Experts of a small language model.
Size: width 640, vocabulary 16251, 54M parameters.
Training: a variant of SOAP for the experts, 597M tokens, 4014 steps.
Below are experts of layer 2 (counted from 0) of a mixture-of-experts language model. Rows are named router (the router's row for the expert) and show model dimensions 608-639. Each number is 128 + 32 x the weight over its row's rms, rounded and kept within 0 to 255.
After each expert's rows: "gets" lists some tokens that make up at least twice as much of what it gets as of all text. This comes from a sample of Wikipedia text that the model never trained on. Tokens count by the router's weight.

# expert 24
router [124  92  97 208 115 151 157 129  63  46 230  83 113 114 153 109  77 119 130 154 120  97 173 180 140 136 133 201 113 141 165 111]
gets: " of", " of the", " with", " of a", "s of", "ation of"

# expert 23
router [132 114 148 110 138 141 129 106 132 130 120 133 106 145 158 142 111 121 127 120 171 171 159 167 103 133 180 171 184 113 158  77]
gets: " | ", "; ", "l", " |  | ", "% | ", ") | "

# expert 2
router [162 136 122 164 165  96 127  80 151 114  78 114 135  78 117 105  87 124 142 130 165 150 164  82 125  88 106 130 106 144 108 160]
gets: " O", " September ", " October ", " June ", " March ", " May "

# expert 38
router [159  93 113  92  75 187 100  83 191 152  96 129 152 122 154  81 139 111 117 174 164 175 140 143 126 131 125 207 173 185 111 110]
gets: " b", " Th", " [", " B", "by", "ss"

# expert 26
router [139  87 100 161 131 110  94 125  63  89 137 134 114 145 125  91 168  74 103 157 112 131 108 152 145  83  67 160 103  84 208  90]
gets: "ing", " by", " G", " on", "ly", " on the"

# expert 29
router [132 150  82 146 141 111 162 139 155 103  70 148 168 119 147 114 130  63 100 139 141 121 111 114 103 134  86  63 178  60  99  70]
gets: " ", "| ", "|", ", including", " such as", " include"

# expert 12
router [143 121 129 104 138 139  75 129 114  77 125 131 114 163 130 154 153 109 138 108 100 180 152  98 163  92 123 149 211 135 113 137]
gets: "y", " =", "=", "ut", "ol", " $"

# expert 0
router [123 155 134 135 152 146 117 161 109 124 122  61 109 179 125 162 155 174 102 135  78 113 158 101 113  80 126 132  93 127 121  87]
gets: "in", "en", "on", " at", "et", "v"

# expert 10
router [139 139 153 109  96 167  84 112 163 115 170 146 119 137 130 144 154 126 150 138 182 106 158 116 149 174 124 172 139 167 147  92]
gets: " in the", "c", "ap", "op", "w", " (born "

# expert 1
router [132 119 182 117 119 142 175 164 146  90 131 142 113 136  91 120 143 103  86 117 142 102 173 139 161 157 163 129  82 109 141 157]
gets: "ok", "ey", " dis", " All", "und", "arm"

# expert 45
router [ 98  79 131  84 165  82 104 127 105 138 136  87 138 170  67  93 151  69 141 134  80 173 148  97 165 142  96 192  91 124  78  88]
gets: " L", "L", "ac", " St", " M", "M"

# expert 3
router [134 161  82 140 144 141 136 162 145 114 159 155 159  51  85 148  69 145  96 133 140 138 112  83 123  83 138 174 153 147  77 141]
gets: "'s", " In", "ate", "io", " all", " his"

# expert 13
router [120 160  86 156 101 104  93 148 128 142  93 131 157 166 147 105 117  95 101  94 119  81  80  84 107 113 130 133  87 107 136 126]
gets: " in", "s", " sh", "ore", "ers", " later"

# expert 50
router [135  61 138 155 196  88 131 119  94 160 154 156  86  76  78  98 144 133 117 170 142 161 209  87  69 108 118 112 134 179 106 182]
gets: " \"", " film", " song", " album", " ch", "\" ("

# expert 47
router [152 144 101 104 137 173 138 174 105 124 140  90 111 164 100  83 124 136  84  81 103 150 106 125 162 116 115 154 101  85 196 151]
gets: "ary", "ity", "ics", " home", "ter", " Mil"

# expert 63
router [157 168 191 155  87 170  69 134 120 147  99  72 143 144 171 148 129 141 145 119 110 165 160  66  65 160 110  96 149 126  98  95]
gets: "ad", " tr", " Tr", " Pr", " Ar", " Tom"

# expert 46
router [126 104 112  64 190 133  53 150 122 127 130 153 161 130 113 110 205 118 128  93 151  73 154 159 108 111 219 193  95  63 131 102]
gets: "i", "ri", "ai", " An", "az", "ran"

# expert 62
router [129 144  64 186 143 103 153 120 171 146  91 139 142 145 120 126 110 114  65 118 171 149 113 116  71 146 100  87 154  85 168 143]
gets: "\n", "\"", " him", "|---|---|---|---|---|---|", "}", "Personal information"

# expert 61
router [141 158 142  85 108 159 161 163 149 104 158 154 110 117  99  82 122  86 139 120  96 109 129 134 146 146 156 110 101 122 126 123]
gets: " P", "N", " N", " E", " Ch", "ob"

# expert 25
router [ 83 169 172 151 171 144  35  81 128 112 184  90 152  74 204 105  80  98 200 167  78 136  93 161 149  76 112 167  74 106 177 127]
gets: "2", "–", "1", " in ", " In ", "In "

# expert 34
router [147 143  70 187 130 104 181 158 104 160  94  96 144 127 104 121  66 122  98  98 143 149 136 126 159 100 117 172 145  90 122 166]
gets: ".", "s.", ").", " two", " three", "a."

# expert 35
router [122 134  74 222 141 110 106 103  95 143 112 134 154  85 163 128  91 120 110 138 155 130 143 120  98 116 163 135  71 118  71 116]
gets: ":", " New", " –", ": C", ": S", ": N"

# expert 42
router [128 171 109 190 162 135 145  98 115  91 111 162 146 116 100 137 158 120 150 163 191 173 100 140  87 120 152 137 109 105 115  83]
gets: " also", ", which", "n", " that", "al", " He"

# expert 51
router [ 88 112 112 101 171 118 168 127 100 105 116 118 133 115 142 147 140 159  95 108  48 102 101 188 148 162  82 101 156  94  79 165]
gets: "d", " st", "$", " '", " “", " wh"

# expert 58
router [183 124 169  80 140 117 144 122 151 145  97 171  96 129  94 157 186 138  97 135 186  83  62 135  99 129 105 213 106  96  80 150]
gets: "E", "pr", " used", " held", " even", " (E"

# expert 48
router [112 141 124 184 159 102  86 100 152 157 117 100 147 175 126 129 164  43  54 134  89 106 105 109 103 136 150 158 116 165 132  59]
gets: " D", " T", "at", "T", "st", "D"

# expert 6
router [151 126 124 124 147 171 100  82  99 122 150 135 123 113 163 139 157 110 120 107 114 189 105 154 217  61 105  44 143 135  81 165]
gets: ": ", "1", " As", " gener", "ain", " as"

# expert 54
router [119 169 148  98 134 117 129 154 182 186 145 153 150  82  90 164  95 156 178  81  86 155 116 150 134 147 148 116  83  70 135 162]
gets: " C", "ed", " to be", " Man", "ual", "ann"

# expert 20
router [156  83 115 147 110 136 103 179 124 109 123  94 107 151 117 100 111  66 193 160 161  79 141 140 125 130  85  60 138 121 104 110]
gets: "rom", "U", " found", " met", "- List of", " Sim"

# expert 30
router [158 124  96 153  95 111 160 105 167 180 127 124 106 164 143 122  71 146 102 160 167 150 137 162 130 102  76 142 143  73 180 163]
gets: " had", " has", "able", "ative", " have", "are"

# expert 19
router [161 148 206 144  76 147 120  72 118 153 158 165 115 129 171 137 195 158 148 107 120  84 138  96 125 102  96  94  95  99 144  74]
gets: "ic", "it", "m", "ag", "t", "f"

# expert 39
router [179 153 112 163 138 112 155 160  88 113 117 140 126 102 130 146  92 122 107 105 140 160  99  87  94  82 118 101 101 161 138  97]
gets: "man", " one", " this", "ton", " This", "son"

# expert 32
router [131 171 114  52 136  86  67 105 129 145 146 101 157 145 168 101 129 171 102 108 161 141  99 157 140 126 116  78 163 140  70  92]
gets: " he", ", but", "(", ", he", " but", " that"

# expert 41
router [132 123  63 124 126 131 120 139  99 141  60 158 120  89 144 138 122 110 183 166 128 180 120 114 151 118 152 143  85  93 156 173]
gets: " |", " |  |", ") |", "ir", "'", " |  |  |"

# expert 31
router [125  60 117 116 135 131 135 150 128 165  86 111 154 118 121 136 193 123 188  60  89  71 121 134  84 114  72 118 134 168 113 174]
gets: " f", "ide", " name", " set", " car", " named"

# expert 59
router [102 212 127 114 161 126 194 114 130  89 176  98 126 125  93 149 177 147 157 124 131 194 111 128 103 152 158 171 118 144 137 126]
gets: "er", " R", "id", "S", "R", "C"

# expert 43
router [120 121 100 115 121 154 128 137 137  76 164 150 160 134 125  97 178  58 145 198 114 195 124 166 110 161 147 180 152 147 121 160]
gets: "\n\n", "a", "===", "==", "o", "===="

# expert 57
router [ 70  66 110 178 100  99 161  89 149 166 120 152 114 152 132 155 168  89 168  88 126 158 117  90 160 113  80  74 164 124 106 120]
gets: "ation", "ations", "==See also==", " Rec", "ions", "==History=="

# expert 40
router [157 141 138 107 127 171 137 105 133 111 114 109 103 115  77 123 175  81 111 107  80 117 151  79  72 121 147 121  97 109 124  97]
gets: "es", "é", "av", " un", "qu", " Un"

# expert 37
router [ 89 114 139 119 106 144 155 131 138  81 106 195 155 146 144 103 143 145 157  91 103 189 141 174 155 154 115 149 185 109 137 108]
gets: ")", " S", "all", "ast", "ial", "ist"

# expert 27
router [ 90 139 128 165 149 143 135 122 180 143 149 181 125 102 158 113 109 148 117  93 121 134 103 138 113 125 181  98 131 160 124 144]
gets: " The", "The", " the", ", the", "_{", "\\"

# expert 17
router [104  94 116 162 120 128 145 180  93 123 126  82  97 102 122 137 131 131 124 153 122 115 156  93 110 167 140 144 151  91 128 101]
gets: "an", ";", "ade", ");", "013", "009"

# expert 22
router [152 110 115 122 120 112 132 118 193  92 126 144 105  89 107 102 113 165 145 117 165  83 116  94 177 144 147 139  95 116  96  81]
gets: " d", "end", " under", " against", " became", " under the"

# expert 7
router [155  92 115 155  89 109 135 147 158  32 107 139 110 125 187 104 114  94 116 160 135  68 120 133 138 168 176 183  96  94 135 126]
gets: " to", " was", " is", " to the", " were", " are"

# expert 9
router [ 99 150 157 123 132  92 146 125 151  98  74 113 151 103 114 171  90 160 157 117 154 219 102 155 107  93 127 162 140 153 134 121]
gets: " and", " for", ", and", " A", "r", "A"

# expert 56
router [162 114 118 133 113 113  74 176 210 123 104 144  83  59 131 122  86 101 154 148 170 182 110 120 132  99 118 122 116 110 121 116]
gets: "-", "- ", ") | ", "- C", "- B", "- M"

# expert 14
router [148 128 127 171 136 135 174 137 154 163 121 104 150 113  95 133  77 102 162 118 106  97 165 156 135 152 114 136 142 116  73 126]
gets: " F", "F", "; ", " | F", " Port", " (F"

# expert 44
router [119 215 107 122 232 136 145 113 160 125 102 102 123 104 152 124 119 154  60 117 135  85 188 105 138 138 198 143 136 148 151  94]
gets: "S.", " American", " United States", "ian", " British", " French"

# expert 5
router [126 108 117 157 153 104 176  63 175 125 146  77 149 156  72 116 132 176 106 176  90  97 137 142 110 100  80 136  82 102 203 123]
gets: "us", "is", "os", "ec", "og", "ep"

# expert 16
router [ 55  94 104 107 107 153 110 141 117 116 122 108  94 133 158  93 118 162 153 131 114 128 140 125 100  92 143 132 114 125  69 159]
gets: " s", " c", " g", " r", " t", " w"

# expert 4
router [157 127 173 130 149  93 174 121 111 161  98  91 159 142 134 186 172 139 138 107 165 135 116  98  95 138 143  55  63  80 129 166]
gets: " a", " special", "ark", " still", " single", " mass"

# expert 18
router [ 96  99 121 154 111 141 127 128 155 121 193 163 124 151  84 162 157 170 182 135 131 170 102 143 149 188 121  94 166 176 144 123]
gets: "el", "°", "ard", "′", " U", "ich"

# expert 15
router [113 161  84 123 152 116 112 139  74  65 124 122 119 102 108 174  76 131  87 126  84  97 170 136 120 119  92 128  96  70 103 151]
gets: "iv", "),", ", a", ", with", " with", "eth"

# expert 52
router [138 129 141 100 134  88 101 127 111 142 145 141 110 126 150  95  86 183 120 167 149  95 161 126 132 117 140 137  81 120 157 154]
gets: " (", "a (", "s (", "i (", ") (", "o ("

# expert 11
router [124 170  94 101  53 202 186 100 169 150 179 105 121 120 134 144 151 212 128 152  98 138 134 128 120 101 120  85  91 126 137 115]
gets: "1", "0", "3", "2", "4", "5"

# expert 60
router [109  93 112 169 103 103  77 146 124 150 163 129 128 142  80 116  56 149 136 144  39 143 153 105 157 133 165 138 170  85  81 133]
gets: ",", ", ", ", the", "s,", " l", "a,"